python train.py --experts_per_token=1 --d_shared_expert=0 --activation="squared_relu" --balance_bias=true --router_logit_norm=1.5 --init_std_router=0.0199 --norm_eps=1e-06 --optimizer="muon_variant" --beta1=0.95 --seq_len=512 --steps=4703
Below are experts of layer 5 (counted from 0) of a mixture-of-experts language model. Rows are named router (the router's row for the expert), up (a neuron's input weights, with its number), down (a neuron's output weights, with its number) and show model dimensions 0-191. Each number is 128 + 24 x the weight over its row's rms, rounded and kept within 0 to 255.
Before each expert's rows: a language model's description of what the expert responds to. This comes from a sample of Wikipedia text that the model never trained on.

# expert 6
Table delimiters, prepositions. Pipe separators, blank cells and closing quotes or brackets in wiki tables, plus some prepositions like to, in, between in prose.
router [103  84  70  39 202 121 150 114 101 144 114 151 122 165 155  98 117 150 140 160  95 149 118 131 151 109 128 126  90 145 134 105 134 115 115 136 120 133 126 117 154 164 128 122  95 140 141 130 174 139 164 123 142 113 171 111 150 140 133 102 127 102 135 180 141  98 117 132 151 113 147 126 132 107 119 129 187 129 125 147 122  99 130 117 135 139 134  97 134 140 115 112 105 179 103 142 114  87 117 155 116 135 108 134 139 151  98 122 105 159 187 122 154 131 105 141 102 118 121 114 117 160 146 107 151 116 120 155 128 167 138 144 128 130 115 145 117 141 126 133 123  86 119 120  64 112 142 131  88 153  90 142  90 151  92 127 105  94 142 125 101 135 147 142 124 148 101 136 150 144 138 115 122  83 134 162 130 114 114 154 119 115 101 106 173  96 133 118 146 122 189 148]
up0 [143 130 126 151 157 125 163 160 108 114  94 155 110 143 135 187 159 162 129 120 154  99  90 143 141 109 127 143 121 104 128 130 104 154 164 113 129 153 115 141 122 100 125  89 140 103 187 145 117 120 160 127 105 143  93 133 120 142 134 130 164 159 116 120 146 105 103 132 122 114  81 144 116  83 136 156 131 125 128 133 118  96 108 145 188 105  87 146 113 121  38 134 184 151 144 167 149 154 136 165 150 110 131 139  89 123 159 108 100 123 134 145 134 127 155 150 149 127 141 136 118 107 158 112 103 125 123 165 137 104 150 100 112 147 158 141 127 109  78 113 155 126 122 184  99 148 115  94 151  59 134 162  98 140  92 154 155 121 125 146 121 125 130 129  95 116 135 113 111 111  91 149 133 127 139 112 163 172 143 159 141 142 107 111 130 139 134 115 117 129 144 106]
down0 [166  90 102  95 158 124 115  95 131 107 119  96 110 114 116 128 132 136  95  93 122 124 127 123 106 152 138 141 164 110 119 106 118 124 120  74 126 135 131 123 131 134 128 118 122 146  89 117  76 162 114 204 151 133 122 125 145 123 159 106 135 162 179 128 124 100 122  87 123 138 153  82 139 135 155 117 106 134  95 147 139 154 158 131  97  94 134  92 128 113 106 158 104 101 139 146 119  62 130 123 138 111 138  82 123 141 113  81 135 114 111 137  88  89 139 150 119 179  97  85 147 125 145 160 108 128 122 145 134 112 166 162 116 149 145 113 124 129 158 114 126 135 138 113 115 140 123 141 158 124 124  92  98  98 149 128 114 122  94 134 106 169 130 174 161 118 101  77 140 153 160 103  83 134  96 120 131  91 125 137 175 112 151 147 132 115 104 172 128  96 105 119]

# expert 10
Copula and auxiliaries. Forms of be, have and modals right after a subject pronoun or noun, such as It is, was announced, would.
router [121 157 117 144 130 138 163 145  94 117 138 133 126 118 101 181 105  96  86 138 120 129 100 166 109 135 127 129 145 128 157  86  83 145 114 124 180 112 114 152 105 135 105 134 135 133 115  96  97 125 115 126 119 110 172 100 114  67 158 171 124 114 135 141 177 154  97 146 100 132 125 113 118 124 122 126 131  91 124 115 131 131  90 119 140 149 113 137 154 133 151 113 140  69 153 119 100 164 131  84 141 141 157 131 153 113 110 140 118 154 106 133 109 158 141  95 129 164 165 127 150 116 124 168 133 112 114  89  67 166 138 145 140 104 143  92 137 140 113 116  97 118 216 122 156 129 132 130 121 123 111 129 123  78 143 136 153 124 125 154 141 112  87 146 118 135 113 112 117 121 146 150 155 140 117  89 142 110 136 112 144 117  98 194 130 113 101 118  94 139 110 180]
up0 [108 135 176 142 173 178 104 130  76 176 113 144 113 115 142 135 114 131 127 118 103 114 137  98 129 122 112 146 105 151 112 126 120 120 122 135 155 143 121 162 135  98 130 100 177 137 109 104 135  88 118 130 150 136  95 118 132  82 125 126 122 103 108  90 152 138 128 147 152 121 122 154 169  93 120 127 106 133 117 166 101 148 104 127 186 138 113 124  97 116 100 143 114 130 122 105 113 149 157 110 114  97 111 143 119 116 103 129  93 149 133 179 125 123 127 140 173 157 154 136 143 136  86 155 147 109 127 167  92 148 133 117  73 108 123 162 184 147 103 107 122 115 122  99 123 152 161  76  73 114 107 135 123 154 120 140 103 191 133 152 126 138 132  94 179 100 150 128 131 145 107 124  93  85 120 115 110 113 121 110 158 134 108 152 142 103 151 134  75 150 142 113]
down0 [119 135 131 115 130 102 112 144  97 126 154  90 126 143 122 152 115 121 142 133 106 125 136 148 139 152 145 112  87 122 103 138 129  89 122 145 111 137 124 125 111 172  94 163  84 183 169 167 147 152 170 109 130 136  98 134 116 143 126  94 106 124 127 110 124 145 152 137 103 129 110 140 109 113 145 136 150 122 138  44 125 111 156 134 114 102 137 161 181 116 111 147 107  88 125 160 143 126 120 130 108 130 143  93 159 132 138  90 103 131 105 111 102 178 103 127 102 132  86 165  92 125 113 153  85 137 110  58 100 168 163 119 125 149 146 118 132 114 114 149 144  84  94 100 126 140 140 164 158 137 107  89 145 115 120 144 182  97 110 137 165 100 156 134 121 161 125 154 127 155  95 143 147 131 130 103 164 127 107 125 127  75 155 104 141 130 132 103 107 132 158 141]

# expert 36
Coordinating conjunctions. The conjunctions and, or, &, but, nor joining adjectives, nouns or clauses, as in political and journalistic, Turkish, Persian.
router [145 120 110 138 102  83  77 142 115 125 151 104 136 108 153 115 164  80  92  97 114 154 119 128  87 145  98  82 189 114 123 144 106 133 105 111 129 125 128 116  71  97  93 130 149 120 143 117  86 153 149 159 158 153 147 135 125 128 111 142 137 159 126 122 110 175 154 137  96 140 137 120 156 144 152 131  80 128 162  83 142 162 107 123 102 142 127 162 161 141 169 127 134 103 129 114 119 150 132 120 102 113 156 105 160  94 149 129 112 140 109 126 120 129 112 119 129 150 125 164 161 178 153 148 148 107 139  87 141 121 107 107 158 127 130  97 104  94 153 130 111 191 105 102 165 132 109 170 160 132 171  90 116 156 121 126 128 136 109 144 150 123 108 125 134 139 129 127 118 110  94 166 149 167 124 142 135 172 133 120  99 155 159 135 106 144 105 123 131 153  88  97]
up1 [135 167 142 124 118 108 152 128 190 125 108 149 132 135 127 163 137  96 160  93 117 159 108  92 115 152 161 128 149 137 127 143 166 123 170  78 105 125 101 116  90  81 111  93 121 138 130 135 145 155 156  96  81 104 133 119 123 101 105 128 127 157 124 131 168 156 101 130 111 128 101  90 125 137 164 118  93 155 105 123 152 124 154 166 120  83 126 112 105  95 161 102 110 123 124 114 140 173 137 103 166 101  80 142 146  84 146 116 135 104 134 160 139 138 141 174 119 137  81  92 106  90  95 138 154 139 109 135 123 151 161 139 146 157 130  98 122 144 118 139 106 133 126  93 110 188 141 120 119 129 141 144 147 131 137 107 143 141 177 156 113 134 151  76 116 127 110 151 116 165 166 121 162 162 141  90 120 156 122 126 122 157 124 119 130 156 149 144 122 106 130 166]
down1 [114 135 121 128 102 121 117 124 137 133 102 187 127 105 147 115 120 117  99 149 143 138  42 117 106  95  94  96 129 120 124 123 159 114 142 105 137 104 125 130 107 126 118  91 144 181 153 156 160 145 140 113 130 116 120 116 139 112  72 110 118 147 128 145 145 151 121 115 161 146 145 106 145 154 149 106 137 113 170 140 103 112 153 116 154 107  75 111 107 138 141  83 153 103 126 126 145  97 154 106 162 109  79 125 102 120 121 129 165 134 146 124 116 149 140 102 166 109  74 126 137 135 139 121 106 144 119 131 119 135 186 119 199 115 135 156 135  87 120 103  53 140 135 130 106 140 117 124 143 100 147 146 146 129 117 121  99 118  52 139 148 138 123 130  85 111 112 107 122 156 151 119 130 146 118 120 118  82 158 103 120 131 101 163 140 145 106 115 102 114 131  89]

# expert 25
Role and occupation nouns. Nouns after a/an/as naming jobs, institutions or things in biographies: assistant professor, deputy, school teacher, restaurant, staff, interview.
router [132 122  99 101 116 174 150 100 153  82 174 168 127 124 131 105 161 121 117 150 109 164 122 137 133 137 125 127 131 119 146 102 140 129 124 138 134 206 142 105 131 118  92  98 126 164 171 108 138 171 140 142 162 106 142 112 165 155 107 130 162 101 129 142 137 124 133  94 120 129 155  92 146 122 154 108 147 119 113 146 115 136 151 143 119  92 147 157 123 116 144 104  70 108 108 112 132 134 110 119 112 133  47 147  87 117 109 144 120 142 167 129 132 182 121 108 103 100 101 136  97 166 118 122 156 117 145 126 121 166 151 148 103 131 129  91 159 128 123  89 109 113 103 125 111 137 149 128 112 115 108 110 138 151 136 106 116 146 166 129 125 110 114 115 122 168 114 119  95 134 125 102 104 109 125 120 165 107 131 180 135  80 110  64 102  81 146 161  91 135 135 122]
up1 [146 117 121 116 135 139 106 129 140 153  81 109 174 125 171 148 118 107 112 205 115 157 125 136  93 110 137 163 118  98 155 151 118 157 129 113 163 123 135 134 136 118 167  95 146 143 160 141 145 124 142 151 133 112 132 148 160 136 148 128 135 111 136 125 148 110 110 126 108 124  97 183 134 120  98  95 160  71 121 121 159 113 121 117 130  66  81 133 118  95 122 159 146 141 141  95  92 114  87 150 117 104 132 126 168 133 120 129 117 118 116 113 105 135 122 133  94 117 154 128 128 157 113 135 136 128 130 180 136 128 136 126 130 144 201 101 114 102  95 162 124 136 109 109 125 141 173 117 181  53 122 142 178 177 158 129 133 117 142 130 125  94 128 137 116 122 128 128 159 151  79 123 128 117 148 167 177 158 129 116 114 144 141  90 135 130 124 129 117 156 126 112]
down1 [157 117 128 133 171 154 122 176 102 114 133 124  89 144 116 140 151 133 184 109 176 111 103 213 127 136  92 131 126 127 137 146 130 128 163 143 156 109 100 146 131 111  95 102 109  83 129 137 132 107 139 144 127 103 119 136 143 110 138 130 107 123 133 138 109 100 110 138 156  77 139 146 127 112 161 127 141 156 128 109 109  79 113 136 135 116 146  97  83 137 151 129 114  77 158 162 144 122 114 150 130 127 115 106 146 108 159 145 135  96 116 167 155 105 115 123 149 159 160 125 146 126 114 110 160 120 127 120 139 119 132 125  86  76 110 139 152 152  91 138 146  98 105 159 132 128  96 138  75 137 113 108  81  90  99 177  84 119 149 139 117 171 157 138 130 134 154 149 138 116 131 106 160 143 102 126  92 140 105 138 128 140 117 111 132 193 106 158 170 136 120 112]

# expert 34
Subject pronouns, relatives. Pronouns and relative words starting a clause before its verb, such as he, it, they, This, which, that, what.
router [108 124 115 134  95 119 168 102 137 137 130 108 151  98 131 134 162 121 147 116 107 126 179 142 172 126 170 112 120 144 160 120 129 125 136 113  79 135 123  80 131 115 145 131 102 110 108 132  90 121 165 134 141 122 132  86 138 119 105 108 181  91 138 144  93  94  90 112  84 149 185 161  64 112 146 147 137 154 150 109 139 104 123 149 130 126 136  80 123 136 135 114 123 116 112 124 119 148 128 126 157 167 124 164 142 137 147 146  85 160  98 125 142 160 123 120 143  99 143 117 157 179 117 157 151 109 131 150 131 181 145 175 107 113 108  98 127 122 105 105  77  90 106 104 103 151 135 128 142 121 109  98 110 170 149 146  78 105 110 169 121 134 148 124 128 133  95 129 135 140 139 167 110 104 118 168 132 141 144 160 103 141 124  96 165  93 151 133 109 126 123 103]
up0 [124 133 155 174 104 115 128  98 109 110 135 167 165 133 133 133  92  99 147  92 132 120 129 133 101 135 126 171 137 132 117 136 119 123 126 127 148 161 127  77 122  81 134  99 152 139 132 139 123 101 153 117 163 159 121 102 173  98 105 120 111 146 103 118 146 128 159 150 102 118 140  94 111 175  87  93 150 130 107 118 120 122 135 115 114 155 139 102 171 162 151 159 128 170 135  79 144 121 153 133  92 141 129 125 121 116 145  89 120  99 111 117 152  99 107 110 109 120 121  90 151 148 123 159 111 109 133 137 132 111  46 137 144 141 137 116 126  99 140 125 181 180 112 117 138 136 143 165 126 137 137 104 119  92 123 112 102 166 131 111 144 142 176 142 114 116  94 104 110 148  97 121 150 121 200 129 114 151 166 156 166  86 157  84 122 108 161 116 137 133 139 128]
down0 [161  91 114 157 165 147 134 139 143 122 148 130 117 153 104 153  69  66 157 111 111 114 127 139 156 113 128 158 114  90 182 160 138 119 106 115 149 182 126 164 129 125 125 156 120 108  99 104 139 154  89 146  90 115 146 122 115 112 172 127 136 116 139 125 143 106 110 140  82 176 164 155  99 133 121 106 141 108  67 155 122 130 144 104 137 120 101 128 113 158 124 100 132 123 122 132 146 160 128 132 134 128  76 107 130 100 112 144 116 118 109 179 134 108 141 115 164 130 130 116 131 121 117 149 112 169 141 139 120  83  82 167 131 140 143 140 128 131 150  94 111 138 114 138 122 142 108 151 160 135 102  79 116 132 145 173 143 102 133 137 156 129 157 144 140  86  94 147 114 144  87 112 116  60 126 145 179 111 111 101 112 112 109 166 148 138 156 143 144 104 127 144]

# expert 4
Social-domain adjectives. Abstract domain adjectives after of, and or for, such as social, economic, public, human, cultural, racial, including -ical and -al endings.
router [129 161 118 149 112 153 107 148 106 103 135 161 140 115 144 116 130 161  96 134 145  97 129 131 137 135 138 154 124 129 144 171 132 124 119 161 110 118 137 102 112 110 163 104  81 101 175 104 116 114 158 120 141 173 168 122 119 163 145 138  79 122 121 188 145 133 106 180 172 159 110 118 166 122  74 126 109  97 115  75 105 163 132 134 118 130 134 154 149 131 129  98 129 163 112 122  89  93 110 144  97  64 140  87 122 126 136 135 111 118 134 135 112  75 110 135 118  86 114 128 141 127 161 135 141 121 135 111 113  83 112  99 136 141 103 102 153 187 120 128 133  95 150 122 104 161 173 131 151 115 104 115 123  85 137 127 149 106 132 101 135 103 182 116 108 164 154 163 130 100 119 123 113 136 133 128 132 134 104 142 116 142 134 151 139  84  92 171 119 132 133 137]
up0 [123 181 129 132 123 161 111 171  99 101 119 125  92 157  87 105 126 127 129  92 140 132 145  98 147 102 115 135 116 135 140 126 133 137 119  60 142 152 124  87 124 153 165 145 157  89 133 162 121 149 123 113 131 138  97 125 122 102 111 121 101 173 117 115 126 123  86 126 104 123 190 165 108 141 117 112 101 131 133 110 157 135 161 121 139 123 114 118  89 108 113 106 121 166 129 130  89 114 128 109  92 103 115 129 119 139 114  87 125 127 115 178 103 111 184 177  93 121 137 101 165 129 182 148 102 105  95 114 122 101 112 139 141 141 146 106 130 167 113 128 126 137 139 102 123 185  85 153  93 124 177 110 151 145 174 143 139 152 130 127 138 121 108 115 120 150 145 138 194 114 103 122 159 141 125 102 134 103 130 114 126 154 112 133 107 142 147 175 154 110  98 130]
down0 [135 106 122  93 148 131 133 176  90 111 147 109 130 147 127 150 114 163  91 113 131  67 134 138 134 135 139  89 113 109 125 153 136 106 101 108 147 141 118 115 130 130 134 145 139 133 142 109 119 161 131 122 119 179 125 141 115 106 131 169 147 123 152  82 117 102  86 134  92 118 138  99 123 106 150 142 111 102 183 146  96 143 133 117  91 128 127  98 141  84 124 122 148 166 121 119 154 133 123 101  99 119 160 134 166  99 145 118  79 138 147 103 127 140 132 169 123 136 130 106 112 129 136 156 129  75 120 173 133 105 145  95 146 140 132 150 114 106 125 101 118 157 135 142 105 155 141 136 142 143 131  79  69 102 108 173 157 144 136 117 117  89 116 118 138 136 151 187 122 138  80 128 160 133  80 134  94  97 147 170 180  90  90 121 140 159 130 159 157 108 128 157]

# expert 40
Word-initial capitals. Single capital-letter tokens starting a name, acronym or initial after a pipe, dash or colon, such as T in Togo, U in U.S., J. Dacre.
router [147 137 135 107 128 141 131 121 127 147 136 139 156  91  80 170 142 126 137 116 136 144 133 120 136 118 130 120  94 118 169 146 149 104 104 103 124 121  87 125 169 129 150 111 138 103 153  89  97 140  97 108 122 130 117 131 127 146 101 125  88 174  97 175 131 112 127 128 108 152 157 162  82 143 117 158 103 116 141 129 110 115  82 120  99  94 121 123 148 130 143 127 143 130  74 113 114 206 122  92 131 107 133 129 121 120 121 115 120 148 138 188  70 168 110  98  95 180 119 131 162 131 110 152 106 123 135 138 163  88 187 122 115  94 123 153  86 124 166 132 108 143 115  65 155 121 148 125 128 104 150 124 143 115 178 152 146 118 148 155  98 172 104 137 143 126 150 128  88 102 123 110 112 102 126 131 111 139 132 116 126 129 156 124 144 120 144 107 163 123 145 166]
up0 [154 123 172 117 107 119 148 128 118 107 141  85 130 152 103 103 102 141 103 116 114 128 147 149 134  62 144 108 120 146 123 138 126 117 137 119  78 115 155  94 136 141 132 214 120 145 116 108 131 102 114 135 152 121 148 159 119 116 129  94 108 123 106 160 125 166 125 154 125 149  94 154 106 112 157 158 145 162 109 149 105 110 102 108 140 105 128 143  80  96  68 115 114 169 110 133 149 107 152  96 114 108 131 115 119 155 128  90 117 125 121 154 145 120  99 129 125 124 128 146 152 109 158 124 123 215 161 141 137 152 139 140 138 139 119 123 122 154 123 128 196 145 155 134 189 123 113 105 135 152 111 141  96 133 146 109 122 136 107 134 125 131  99 112 135 115 104 119 183 129 119 179 167  81 164 135 140 126 116 124 155 188 137 123 149 131 101 120 136 145 108 130]
down0 [148 161 134 162 132 143 101 139 123 124 128 122  98 155 135 139 106 100 173 135 128  97  79 135 167 102 115 102 138 166  97 113 126 139 143 132 164 131 128 155 156 114 115 168  91 141 125 111  89 129 166 131 121 118  81 153 139 116 169 139 128 122 107 132 170 139 131 104 114 151 127 145  92 133 164 133 152 126 165 143 114 116 117 122 139 122 122 138 135  99 109 139 123 138 118 151 159  96 154  93 163 125 130 175 172 126 127  97 123 140 133 143 180  98 142  87  82 104 130  94 117 153 114 108 136  99 146 107 116 141 131 136  92 158 118 152 131 165 136 109  64  96 140 137 133  97 113 147 139 160 114 123 116 129 133 190 102 166  78 113 128 142 137 164 152 115 120 111 144 144 101 167 131  92 147 155  88 140 119  61  98 116 104  90 159 107 110 127 118 116 109 101]

# expert 8
Table cells, quoted titles. Punctuation and cell starts in wiki tables (pipes, quote marks opening song titles, percent decimals) plus occasional sentence-initial function words like To, for.
router [107  83  67  40 203 114 151 115 100 147 113 148 123 165 154  99 124 149 140 163  96 151 119 130 149 106 126 128  91 145 135 108 131 112 114 134 120 133 131 117 153 166 125 126  91 140 144 129 174 139 163 121 141 111 172 113 150 140 133 107 127 102 133 178 142 101 116 132 152 112 145 127 134 109 120 130 191 125 121 144 124  98 134 117 141 141 131 100 130 142 115 110 107 178 101 142 114  89 115 156 115 135 107 129 137 149  97 121 102 156 189 120 154 130 104 145 105 117 119 116 117 158 146 106 153 117 118 156 122 164 138 142 127 131 114 151 117 138 129 133 121  88 121 119  63 111 140 131  90 153  91 144  94 153  89 125 105  93 138 127 103 132 146 143 128 144 106 136 152 142 137 112 123  85 136 161 131 115 114 151 117 118 101 103 172  97 130 115 147 119 191 142]
up0 [144  84 101 152 129 140 130 132 123 104 145 122  84 124 144 116 105 116 146 162 130 141 102  80 138 117  98 131 100 129 121 107 129 140 105  67 163 146 151 107 139 160 156  89 126 157 109 178 145 132 103 103 100  75 159 109 136 147  94 143 102 130 129 140 136 125 175 112 107 136 129 118 117 142 129 136 184 104 137 155 137 156 120 163 130 123  83 124 128 117 104  92 113 146  98 142 117 151 127 115 143 109 148  88 164 107 158  81 136  59 146  95 120 149 157 164 166 119 130 151 131 139 134 148 130 140 110 117 144  55 139 142 120  98 102 155 133 140 115 137 119  97 126 111 124 125 123  90 162 114 131 163 146  97 128 112 144  95 134  97 133 162 124 148 129 134 150  64 126 158  83 132 111 127 117 129 122 114 118 140 150 159  97 130 100  83  78 112 126 135 139 136]
down0 [133 135 128 128  90 149 137 140 104  92 162 156 122 126 171 141 117 125 172 138 147 104 121 114 155 101 158 114 137 135 119 117 176 140 144 135 117 112 128 110 110 155 121 153 170  81 162 100 131 107 118 160 148 132 116  88 136 129 127 103  96 147 156 120  99 124 100 135 131  94 101 159 135 155  94 113  81 173 131 105 109 151 113 115 139 120 170 106 135 159 146 159 157 107 119 153 143 128 126 129 140 134 104 180 160 164 153 101 104 164 116 181 131 129 143 166 138 108 142 157  95 159 132 134 160 116 155 119 111 151 141 131 179 126 146 113 148 165 154 140 104 131 169 126 124 123 130 130 120 129 106 122 114 143 155 130 186 146 164 145 104  91 101 124 150 181 154  95 112 126 109  88 112 113 154  81 130 131 152 124  98 180 113 142 101 123 123 153  80 118 162 149]

# expert 1
Mid-word fragments, table parentheses. Common inner word pieces like le, ie, ble, ro (disbel-ie-ved, pro-ble-m), plus opening parentheses in numeric tables and Socorro.
router [132 130 180 192  62 158 126 134 114  90 132 122 200 111 139 126 131 142 168  86 141 103 155 155 137 142  81  82 126 111 123 132 103 128 144 157 112 147 176 126  95  96 209 103 101 170  86 144 105 103 100 137 140 105 100 106 137 120 140 146  89 110 134  82 142 114 120 123 106 125 161  96 152 162 140 151 122 120 130 117 164 138 113 144 103 100 143 140 154 135 151 106 122 117 143 104  87 128 137 118 107 155 130 152 102 114 145 133 102 148 131 144  91 133  96 114 114  97 144 123  80 127 111 126 170 104 149 105 131 126 162 100 154 148  91 125 132 147 132 107 118 105  93 116 147 126 117 158 111 149 132 104 105  99 125 122 160 120 150 138 136 156 147 129 105  88 141 146 140 157 134 119 122 141 134 114 115  94 116 138 129 112 112 156 110 146 176 144 151 111 132 137]
up1 [ 91 116 171 111 130 149  86 115  96 143 122 153 132  95 151 116 123 179 149 128  96  39 169 158 128 165  96 111 117 143 111 106  96 154 165 146 148 159 117 145 103 137 152 112 148 119 134 128 129  92 133 138 141  84  76 135 115 137 107 120 146 104 116 133 134 144 124 143 110 111 132 150 109 129 154 128 127 130  74 132 128 119 123 140 166 130  99 144 152 123 143 103 123 117 111 113 101 124 114 138 107 136 142 144 142 135 112 139  91 127 185 114 135 121 115 125 139 111 110 137 147 129  94 152 141 126 153 146  48  71 130  65 119 115 151 129 129 141 112 122 128 130  91 148 138 165  79 137  69 109 177 148 134 132 100 118 146 125 147 149 116 161 106 116 107  90 145  84 159 158 137 119 134 151 141 131 114 100 122 129 124 171 118 139 135 114 176 125 153 137 152 121]
down1 [122 145 115 136 145 101 148 107  92 154 163 136 183 146 166 165 127  93 120 115  86 128 108 140 127  97 110 127 136 128 155 129 124 156 107 131  97 139 103 104 110 145  82 129 146 129 100 178 177 108 104 108 115 148 105 113 142  93 130 142 151 109 155 128  91 110 150 116 120 175 147 138  98 118 171 133 148 108 120 124  99 128 115 130 117 109 128 124 144 100 126 127 123 124 149 176 162 188 120 186 162  94 134 134 133 106  98 109 106 100 156 155 135 113 129 115 136 109 144  94 128 114 150 132 137 131 125 185 135 124  85 111 131  86  91 132 133 121 124 159 146 152 146 167 107 101 140 136  79 141 155 103 134 142 138 146 138 168  98 145  99 135 154 164  93 120 126 137 106 170 156 143 156 125 110 116 116 172 140 127  72  70 121 135 127 115 156 179 141 131 124 129]

# expert 17
Prepositions and compound starts. Prepositions and particles after determiners or possessives, often starting compounds: out(lining), up(bringing), back(wards), under, over, head coach, for.
router [116 121 143 111 106 134 151 150 135  92 147  79 133 115 121 126 150 151 152 153 124 108 152 134 108 147  79 135  97  91 119 115 113 165 133 128 153 117 137 171 101 105 116 143 134 139 102 104 175 117 124 118 161 134  86 132 149 155 120 122 142 144 134  66 149 122 121 125 114 139 157 140  76 132 137 148 130 150 137 136 134 112 160 127 120 140 128 117 100 115  77 109 120 145 152  99 121 110 162 165 150 106 120 126 128 125 117 124 111 130 139  85 121 142  79 160 140 141 159  87 101 124 157 113 167 150 120 165 162 128 126 120 125 141 140 200 125 116 150 164 121 178  86 176 114 135 137  84 122  66 174 126 120 123 100 152 172 135 137 125 108 150 126 138 116 102 152 103 128 140 108 118 104 151  80 124 128 139 135 129 121 100 137  74 153 150  91 118  82 147 167 159]
up23 [193 118  91 143 150  80 144 134 154 139 132 165 133  75 140 147 149 129 171  90 100 145 124 126 152 127 101 127 131 147 160 101  94 165 184  89 142 109 105 123 135 136 131 155 140 154 123 121 114 101 136 148  85 170 130 131 123 139 129 110 100 142 110 124 140 120 165 144 181 159 135 143 108 103 136 145 129 152 120 130 172 146 154 110 116 147 129 143 125 111 128 131 102 164 126 119 125 121 117 133 103 138  99 137  89 125  70 119 167 137 140 107 140 122 177 122 100 139 144  77 108 165 128 132 158 198  92 120 141 148 111  75 112 161 143 145 114 117  90 113 137 151 107 120 101 143 126 167 116 122 123 131 123 118  92 173 106 116 135 106 174  98 132 116 132 140 115 110 156  92 106 110 127 135 152 137  69 104 152 116 137 121 166 115 109 117 107 120 165 137 118 117]
down23 [113 158 114 143 123 134 113 122 100  94 151 134 119  94 104  92 120 132 106 131 109 113 135 146 142 123 127 129 156 157 148 157 108 132 161 153 129 109  94  57 150 141 137 135 182 155  93 106  92 134 165 131 125  98 148 159 122 129 127 145 155 157 126  96 146 121 161 117 128 178 125 105 121 141 146 118 138 106 142 121  76 158 118 114 151 150 113 102  96 172 149 147 163 151 124 121 121 112 125 112 121 141 138 134 138 129 130 127 103 140  87  97 127  94 117 127 148 116 158 111  55 156 140 179 116 119 133 163 115 154 123 175 113 183 133 142 107 130 113 127 129 185 151 131 118 143 147 115 110  97  99 131  90 151 147 130 125 141  91  86 138  96 149 162  80 121 129 146  95 106 100 111 138 176 135 125 129 141 117 161 172 147 130 159 113  75 100 127 137  92 127 154]

# expert 29
Organization name words. Later words in names of organizations and publications after National/State/New York: University, League, Times, News, Records, Athletic Commission.
router [132 116 107  94 131 140 137 127 128  82 158 109 139 144  66 100 152 130  99  88  90 135  84 143 164 116 147 101 125 107 156 143 113 142 130 155 147 112 185 173 113 189 138 115 121 162 139  78 146 148 137 159 134 121 125 133 120 155 105  92 133 129 143 143 155 120 101  65  88 121 152 134  78 143 116 113 108 112 114 136  99 119 119 121 118  98 100 156 126 107 136 100 127 174 139 104 149 167 164 198  85 114 108 142  88 131 102 136 109 136 142 131 162 138 134 114 118 104 145 163 103 181 107 151 128 145 129 125 131 144 121 129 144 131 123 140 123 129 149 133  99  92 140 122  97 124 135  97  62 104 151 166 133 150 143 129 124  99  99 148 154 135 145 135 103 109 113 105 150 175 148 120 119 108 127 111 160 123 122 146 127 145  99 146 116 107 136 156 144 131 158 110]
up1 [ 82 173 143 164  96 130 177 131 133 107  75 131  62 124 109 142 108 111 116 165 138 135  93 138 147 110 147 143 131 187 130 122 105 118 130 140 132 110 144 153 153  96  97  80 127 134 102 152 150 148 114 153 157 111 109 116 117 161 120 114 117 105 126 128  84 131 131 114 103 123 142 138 132 117 111 153 157 143  86  94  83  75 146 145  97 150  70 154 155 126 108 160 142 139 131 118 167 118 107 168 159 109 124 150 154 126 135 142 133 126 157 126 149 110 132 161 136  99 104  67  88 140 120 138 133 120 143 143 110  95 144 132 139 143 108 156 130 150 136  82 117 135 133 179 165  85 127 108 182 119 156 140 128 151 127 128  90 126  83 117 140 148 109 115 123 170 118  91 125 140 142 136 108 135 159 128 131 128 104 131 157 109 150 138 120 121 114  96 155 112 168 143]
down1 [116  82 126 111 115 134 131 187 126 104 167 117 160  84  99 192 125 162 118 137 159 117 106 113 115 132 114 138  98 114 119 104 158 121 130 170  85 110 116  89 111 169 153 124 177 134 149  99 140 199 163 101 126 120 147 149 129 173 108 129 114 127 141  69 140 135  84 128 150 153 178 107 150 115 148 132 132 148 104 101 124 102 131 129 118 119 140 108 125 123 115 113 124 129 148 135  86 132 126 133 106 113 113 146 128 122  96 114 137 173  95 160 120  95 112 145 146 105 121  86 119 101 128 111  94 138  74 127 139 140  69 147 136 163 107 137 101 124 131 123 131 135 129 144 127 147 105 158 148  81 191 145 133 162 135 127 144 101 123 149  99 142 104 110  86 156 151 159 144  80 138 137 109 104 124 135  93 129 131 109 143 113 138 126 119 141 105 100 147 136 126 140]

# expert 38
Adverbs and auxiliaries. Adverbs, ly endings and be/been/become after auxiliaries, such as also, well, often, increasingly, heavily, not.
router [122 137 176 130  97 136 120 161 137 122 159 105 151  98 110 109 115  48 130 109 146 115 111 141 113 152 108  98 136 118 104 180 130  68 138 121 116 161 176 165  70 108  84 168 135 150 141 149  96  90 103 130 130 109 118 128 136 105 125 116  76 127 133  92 149 171 124 123 102 143 110  75 132 140 140 129 102 135 141 125  65 138 136 129 165 174 103 151 145 154 134 129 150 122 153 100 149 154 126 102 171 173 126 183 127 114 145 133 112  93 108 167 109 132 125 110 156 168 145 123 152  98 143 138 139 133 136 105 108 123 130 126 110 141 154 125 125 101  84 137 153 126 121 110 160 126 139 138 165 111 136 112 168 154 144 120 145 140 113 137 162 124 119 160 127 141 143 131 103 118 122 138 135 151 127 127 123 140 158  84 135 175 124 101 101 162 123 124  96 134 110 108]
up0 [ 73 121 134 111 119 134  74 152 135 143 127 165 142 133 122 124 169 161 125 109 134 139 145 103  97 176 128 126  90 129 118  85 120 113 120 122 135 172 119 117 180 114 104 139 144 149 143 134 168 144 173 135 100 109 152 131 118 133  78 135 116 111 117 156 141 171 128 130 113 129 152  74 129 126 122 145 142 148 118 115 106 121 146 109 169 155 172 138 133 125 170 161 111  70 109 147 110 130 151 183 169 134  97 137 129 123 149 124 139 145 166 136  97 166 117 126 121  84 142 104 134 100 153 165 171 132 142 150 111 107 177  58 110 119  93 112 155 136 101 133 128 121 118 149 124 141  93 131 177 106 107 116 136 114 143 168 142 147 123 141 159 105 120  99 123 150 177 139 116 124 137 110 118 142 139 120 136 136 109 111 111  95 109 106 108  97 137 104 140 128 163  85]
down0 [123  89 147 157  95  96 127 142 120 114 117 106 116 157 135 134 124 167 140 139 141  97 129 140 104 126  91 164 134  85 156 131 126 172 128  98 118 163 109 139 140 153 173 156 135 159 112 183 150 160  88 105 182 131  73 140 149 133 106 121  97  84 122 103 123 126 157 161 108 151 111 109  89  98 122 131  95 102 148 129 129 119 138 144  74 149 122 112 141 129 151 115 163 115 172  84 148 153 105 120 144 127 102 132 107 129  66 137 150 127 116  94 125 138 146 120 141 139  99 113 126 106 113 140 178 128 115 111 118 103 180 127 119 146 129 176 113  83 141 135 117 147 137 128 126 101 139 167 118 143 129 102 139 137 145 147 166 119 146 100 176 102 142 140 177 102 124 165 134 133 157 131 124 133 130 174 121 114 114 124 147 137 147 109 124 103 183 148 104 102 148 100]